From a checkpoint of a small mixture-of-experts model trained on Wikipedia: a sigmoid router.
Below are experts of layer 7 (counted from 0) of a mixture-of-experts language model. Rows are named router (the router's row for the expert), gate (a neuron's input weights, with its number), up (a neuron's input weights, with its number) and show model dimensions 256-383. Each number is 500 + 40 x the weight over its row's rms, rounded and kept within 0 to 999. Numbers have three digits each.
After each expert's rows: a language model's description of what the expert responds to. This comes from a sample of Wikipedia text that the model never trained on.

# expert 31
router:492480404565438472488561441533457422519519591557591466514516529516499459434578477514574484529586538535458468503484494521553469542518491498467530457588485480517420472517542486459529485513499541524466471442411491506567495482491554417512546480496433562462479458519516477513439501460517471477541537513427559482486452597480471513496479459501531507537471467539534523490383559442578523575483
gate0:547514540572455555505528518463551459492583549476485476464511480555507544464502508488433542506530526498504429521496522560544514533461428500470518449482513490528508454546496428547590536512458543520488541518528498612502547576548486435497428466433495538511486482538545513502424453479474477508432497471507483469496510544482530517527473513500505545463525582472501421507467500477512567495491
up0:513402550511508510472509488430529516489557512458447548444541544549549498476539498496461576509567568514445518500515493483503465568507460494466586455459551467536565504436455500544538473505466529537506504453439494520475557535510489397411531439509510527461461476459566606509488547544474462561501454426497479592487504522586469522427442458525548524512508543444509509485486499472505555491585
What it handles: Coordinating joiners. Words that link two names or items, such as and, &, vs, alongside, joined, with, plus some table pipes.

# expert 24
router:519470433552483552498498560516510552494516520431544468575571497427538521532477457472515483511447472479511483525430453525502510487513484419542522562526506468397454532494524427521515442584532454484446543489497440443517509506495515503475563475569466544517449540482548505532512475566521428501523514560500506487514500540492495498486510477497537486492400466507519550472507488501551449544471
gate0:498553523538533559480421500543515508458512553449450477489521462458431553510493482502484473481439534495484560520547483530477556485558516491548521504524488456462514540517470430510547489490483428516557516518451450478444473494508487506514484506514544568531550518499495511474516507474489478459519500534524501478494457436458498532430567536383511473442488490464532508536574446536532465527508
up0:472495471503452467509464558513527541537483506564449463538488532486541552563498522443434538535484518514525499495476529503474467603508542507517467467601451503540479509559512583505489468497465474417494453432460524435513533524518451503523497566488497526446449513543553561488423541506513483491498471459505519507521474564475475510443511487512438540574455444509447496566411467457451457451490
What it handles: Name endings, institution suffixes. Final pieces of foreign personal or place names and last words of institution or team names, like Street, Sox, Rovers, Sciences, -ensis.

# expert 30
router:472500461468491530523453510442519500481519519476471538454543488475500563518433444568536479500497511526483546409562480535416524376525496473505460569472444555473478483506477489485473525499548533462541437478523462424557541506506496507485439581476472495525479513486569479524488572484568523449574439518502556498522456531521545426436502562543546433477588475493557551480520493480530525503444
gate0:488502518519470436431420482572521478488545476437540548401452427571450536492467470557545452503496554535462506506417519565476500457478530454535524602488449542422552503571409488549533441503476573494477486510486496505531517511483437523491467539530434506469532528460536463510610528543497547550508482510489512467471515500467503416500451505488435488446504471428537588487394485530535466514535
up0:467585481551348416534453453544570467524482438528494518454448507491521494495470532525520499496556523541478567514434497527484501481492534479480513490446481496461514561541502461557498471496452570498508479463521553506499499441485413498532502488495428506502518536570551414547494519488448524434504471497551549488490489520485485436506515515470486504508496432460458502516529475486519474507525
What it handles: Digit continuation pieces. Number pieces continuing a digit string such as ISBNs, ISSNs, coordinates, verse ranges and race results, as in 8:3-4, 0022-3840, 5.42.

# expert 46
router:538434468480572584550521535555473540468567547494556528501589457504454511484589461459526470512491431472441498451470507456468503485509550476526525646508490518501492498497505541498515486481501500455535541547540476462561522481471542508533491450503462546479410531471429561488485572495567501548490499512494439495542476506517520478476484495492466497469525515531560526479474513521517464497483
gate0:511393528485528499471453550488525525414427471535505532459536459424456497463428554471546458517542457565474502497547504455547479513525445472477457476489557436535451560500466498487495480486461503489485495508462463524542557501481502418473442518481475524511446517472495526502549504475482503501481496550527537430484554510469509455495497487472390477451541492525474543513486499511511523504471
up0:528374513495477505507553479429481510433530489488527539532538457474460404475488446479527471485604488595499505487512494439515517472523512513549533520534476471466503487483475514569472420435464498548547470495505437510568577510552457517509484431540454521510411512494445491470593534505536535479565481495470471537489442475527487565542491579480436448438592515562493503438494549449483545533497
What it handles: Money and counts. Amounts, scores and counts in sports tables and prose, especially dollar sums and figures like 9,000, 150,000, million, 2–0.

# expert 40
router:513481515489539544499508566513456522505510506496523477452526453523536539548564516509468459565477483485583487531466460514487505499514498465521486583517578600479523514514535499502465402481507513524461484495465470486515557513499562483506447520553467451482555467514506563536565460532517518522502508505493514511502545516444489474491467480447465462484519520497547560445429507514539500549540
gate0:520506474536471454510468459471488435562573496393453448490487445426511525508468508504533481531495410467502492463483524500531525487502435444390515529509529493486494509559494526476486471465526495532521466546499460487518504494514579487556463490536485500458518449587544603547578484461453528450516464515530498495532533464520535511530459593480490463448538478457516481550491514478496412516502
up0:460462505474534478523517524456530510487439486571554533503451563529526472491490533461526505484493479572497514554465442473453476519540531506559487539451438461516495487457490521538412555503419466446474498542490505481523455531469474509434598459519523505525555540417488451475432601474573468557518544490478471547466485505541445468494535472524537511512432548548484522473520535513521545481506
What it handles: Units and measurements. Unit words and symbols after numbers, plus coordinates and table separators, such as km, kg, acres, meters, sq mi, degrees.

# expert 5
router:470490489552507505487517508504520483566575526473509464561547454480496477546491535529499537523524546458445594548556503506493504519514518458507543418550535517521495481501568548513526542529498497523438439515541498479585536507490476496388464463469516524516513495522482450542523502473562504509606478527596485595510514482522558374396390501502523483503530489446559510469529531494529452502530
gate0:499562430475478526430479605435489469510482437467539540516503500544514490426553459615533495495482482453553488489511444417467495527475479449535524519507478488474549481453511466513478523507519534495526497503418485463521534527467512476508503474565485508468550420513529524577502499475485469542481512481525524505471427450475499524495491536440472508517440526513486534493521460530447517509576
up0:529452570490540473540473484554477533539540540527552435453530471465535560516454475482493511460468515511466537491527481536524545477564505514515544493467481520503476511555439486492507463475488560516540478509539474498493457525543476518476448545484545542490482556499519510399487472481519588456440529557513481494581553516550471499555534443512442513472528504487526487498500541391522560482441
What it handles: Section heading markers. Equals-sign markers opening or closing section headings (==History==, ===W===), plus line breaks and pipes starting table rows.

# expert 37
router:476473495528464554577483547518447490522505504537514562534555496447473490514447462572539479543501541541450496430460491568523552471494532479463492586588457490538553554455491476455429494535503506476416507468522466532534534505470475539438513525476435544481393530537525489480491561532557534537496462507510491520519455508550449458573470558452502438498540468462568572526500487475498505533448
gate0:462560485520485432510499476466447424482432491523449484509495492572478544527516514483496516440580527469444482434540536444547521497449500468471502484557491446498475497504525463539500513494486520507503415494548514589475480493481545495522494461456534529472512353559527564547506485505535553485480449408479582453483497438499566445523533501458480497433524515506549456507495522556452472510544
up0:458429494466451525470470529539467509486502529518451630429474507524466612516529392484486504468521571544416479504476452499515495543521556473487490508504553505451553489529478445437502572485480443532535479489511401532490530469520571511468460442493551500487516548495511589532472490580560476429457481543528471448557525519491597524495491451424527545523568531537481477527470418425497468522474
What it handles: Word endings and suffixes. Word-final pieces and suffixes such as -ation, -ium, -ology, Roman numerals like II, and second words in proper names like Services.

# expert 2
router:429498455561498507460532507410538491566536485517481548491582468537568609457523477470589514536545464541509588402505546502490542479541498478471496451412468451557509479495460501482472484538492477430496511512434488459463506446501494542460520522486444469454530423508487509441474513442530503533438534497514497491568490542520471467453500467427513577529456494529510463470437503512505464529489
gate0:484448533610438478496511446455485466510544532532524489469483506486419487528512504482493502452428487561473566481549540476493513495536538525491532492497506474549456556588493489511432477496408526498500445493611516525478453510485505551494554515505503515530513504522485528514526456495465468426518577522439551530501511483487456550500471472512443570454464419576433478468556455493468472485549
up0:563609503449547528485493448601423530504521509499471500472443472433522512594411460483464496474531495466486521487498557471449486496405489500484479496535537536488532548546468481401521497412487582559535450493413529477493440528513497555542490455531428438452477591518482458533520567515465584510490474484549575499521468558543516544473483512449565517494564474386486510465530533498536506512638
What it handles: Line breaks, capital fragments. Line breaks ending table rows or list items, plus capital-letter pieces and acronyms such as RC, TV, MC, PER, RSO.

# expert 14
router:528488467527556553514553513466433505525566513493490520491533473436512483495543553481565444480477476500451514545451463465526513521512549476492472615531465430512561485492489436552570469467484467547466479488443506513564480531502509495480534488499463502397448441472487543404510503439502523450502539527563603418467459535531490459480538474485552521499472512488569416471401506458489494466494
gate0:447502391496456451577469413505471471461512482474538502476482506580458467485475543517608473477512485490496531457485501477453537465480556535490468513538490539530513547491527502505567422482382590492464482485521555496503519477527559502483458490506460552456469517520516490545502507525566568487528494522526473521557549494403580450503563468490529447460518445464498546586468515533489527493461
up0:555489573481499530477518618495513507470509525484518475481453509442566536492544447468377485498477506485538448527506513539564452510468482456541530483511506439533487464504450517481424537570576394424492483470523462486500486564488488506537540550509556426523559510445487527483513434461419467500438539471490504491492432495529444557515445542511432589515431518487452492467554547461531496515506
What it handles: Sports terms, the. The word the and sports vocabulary in club and tournament articles, such as football, Cup, League, Hockey, plus section headings like See also.

# expert 44
router:498493527476536513516483488461448464470512452484468498527435514498560471505488566470483475544535444448543478487481513508505481487467499513368419523526412553483531522504469483554522436513542495525391548416426495554558540540509473518470507471528497484331526481556461501485502518495608524535507534480516639505492499486523533402452518457531500519503436481415473427531404496438448505493480
gate0:476472491570529516480586459529509487454507510534489535452581492452527531481542507476512505456464544538473499444455453517477481487461496493518517468471555455498477531522477473478496514512493506493517466547562490522468517524480558545529476491412477516550427519414521491518503516477560502515494436490535455492473510499471487536496456547454539461535556515522515522578549540527455582463571
up0:535446530523522489477465545513543499522530542480492502483486487434474554489487493549517561429464554580481503482477445502521440479524487499550551509541475439549556531515539483440463462476586538452535461485585452497554451519511534480500513497520512511580535582437571505515434514481415537498490492517478442528466529513459492557506475522516439487393581446538474555482530496482484443508516
What it handles: Determiners and colons. Articles and possessive determiners before noun phrases (the, The, its, their) and colons after infobox labels or title parts.

# expert 39
router:479439547465507463520470546566474441483516538502466551518538448479492452496520481543471508482489420509497501521491489536415508486531503443393502547447488461516543455465526509609533458437522447514520475535467535447496512515487537455557510442487503569490480508435543484447507525498565530571574573444418457528520468541510543476452532518538456523492512523473579513520388460443458514511545
gate0:521426472521472460415418521486563499484545477490539457461459509531555500507492523518519494470401490490467495554460474485534460557544470515494469495511476389437435477487495543477476400485534574526490541583536529540508423512478461456445471482462489486503521497526590461501490494478501430524519518487499535532436535458542510559532405505477476500521467530526431485490504532540466536509495
up0:504433513485523483492570512456484438518494517509506488514460516522489459498545510498559598392518503550523537467494483455561454543498454488472533540460434526456472517443493562487584448574458481511555498490464527537483496542525429539477551436503512513463495487495458479460516553510517480500518593505500443516426505495491518525497450510569485459536541516523512498507490480500540525496486
What it handles: Numbers in tables. Numeral tokens, especially the first digit of vote counts, percentages and coordinates in election and results tables.

# expert 22
router:488507424523524409515412571492511538515504504472639492429454412521496434517458555494506566466474488460447483444472465546536494489487520455398468606530543504521486499521494461508562461483461476444480457444458507543459466506504475500522505498511476415506536513521510508567567503497419497492568523509495495510425548511439479558477519486472467564445534461476531590517518430508523496581523
gate0:469430366456454452504486546515435563542518454492529454491470473581544439495567510527480513400526438453477530563511455509478528458443507505479502576440498615473536536536511528517565535489518567461447442489513529513481497484486517528494501520559493568476502537539541410492565435460481481541490579519546491548506520508427509476479495516480506487485574460522495629490511514547459424542516
up0:554614613570561541509570487490528434517479544547499537562489541493482557531442504412522509551482547484597485447481526479547477507553525439512501433529476424525436494455495504475504497520428431486538544531528500461524469535490501492519519511439507463508513413472482581566454535555476484517515459431478507485461439514567470517524523484473526519568418537474519383535491530470491516484503
What it handles: Function words after nouns. Connectives following a noun or adjective in prose, such as of, than, including, are, were, and commas before clauses.

# expert 29
router:481501500454465551528511438425541562512469438461532537476562461465483525463544516514488485543505561474484487541483516463435460492457486540442528457471532507437490528559520528440534528515569525503420435518517542520535502516520467499595616480502509460529502493483497454443506535515573463559533618511571546523512479554534482513473500510440442494479425449486504478545519514521454483495506
gate0:489473482555526516518437500514461505443493482527545519469497462415493462432505543581436566531508460484532480505460473499499419549444492503496487468502504445494459502470521483517408480475493508512490479550561423497463509565523468516529485467532426529494455544448560539554500489348495441526551488515487504528479493519450539496507506426401476495498495471440575541480464459508499498502509
up0:543483503445481596483535501474449519527535583436486500512484527525449522507508460499489484426470525486532516503479492574453541484557499521557494551524412551557533473550435515484580512489526475520515509452457588440574477405500539504513439533507498498544473504544490520472400545527524502512509501492516536480503448522557441497507526509553494473520469578576417479510474551488522497541567
What it handles: Line breaks after entries. Line breaks ending short description lines, list entries and paragraphs, plus table row separators and pipes and leading spaces before heading markers.

# expert 6
router:467425558490545512479584561493531453484536504521502450563552497525492492484579453520462485536573513459567500543522532557436473487502547504474513459479493445472441484479592505473442483552488481474438464493514498535578452509501520445460475514491493506453511465482492467418467517527519447548519570454428522514518435575526449509570482450475478533516538457521484447481379582482481525567456
gate0:479479474459491514540514415488464500400495562536488438526540489553506481529510486498491456487507462508427538546446508410490570496566415559461458516498523462567480435585523431486514478499446508542469494565426546500463465501498472462518502479487426513440416493512493502498592462544428502486487566490491523504489600551434578456452528500487431584497507509472518488453471498564492576472483
up0:559494503495471548531523439513539558513447443575513464554510511534461423495521466546520481431470449561451511525464556467464514446535411442562498548477519464532487458488527406511467515470480485470520487540543470471485537482488447545520526497540462548500495448511475512520548522458487537533487494560491450534464494498503470425472560480522536440530441458481511588530553551501512479509518
What it handles: Agent by, role nouns. The word by after passives and Succeeded, plus role nouns in election and award text, such as Republican, politician, producer, Representative.

# expert 23
router:539501440583506474464524487454509581546533540479544472492547501463484482498515510458499534562419491517520532464560456435490451497486506534482574505470432497512517415468490510546470483521487544527502432591488498560583498553488491449512465383455434487482442460479454534495534550509504468488571547480508529543482523554487476502483471465476543553540469554469531495516427532524501435463608
gate0:504505466526479485530504516511584458490533550532500419520522530496459481507514502522543550450552492468515464470501501486495566551525520534516464459552554508494453522461481446528519451505516516555522575494471476482485513375487501541489512463481460512516525508519520530519472514527524535535473408464461508498411438522494507411514480467472436441478517447515481536513488507481479468510501
up0:476496458556472514516478480474490477484472502490458469517503482462465523459508555525533537457476484506438519395482488503484539428531526489508448464562567467539490566485506461516570471520536532493495515461514453544548417462464435511492524532449437537491490454495532502561499501437500552509443414482523462492485468510513465447578519426470501510500557514475553513560520465506462540539532
What it handles: Table and infobox headers. Pipes, semicolons, slashes and line breaks between column headers or field labels in sports and election tables, like Player, Turnout, Goals.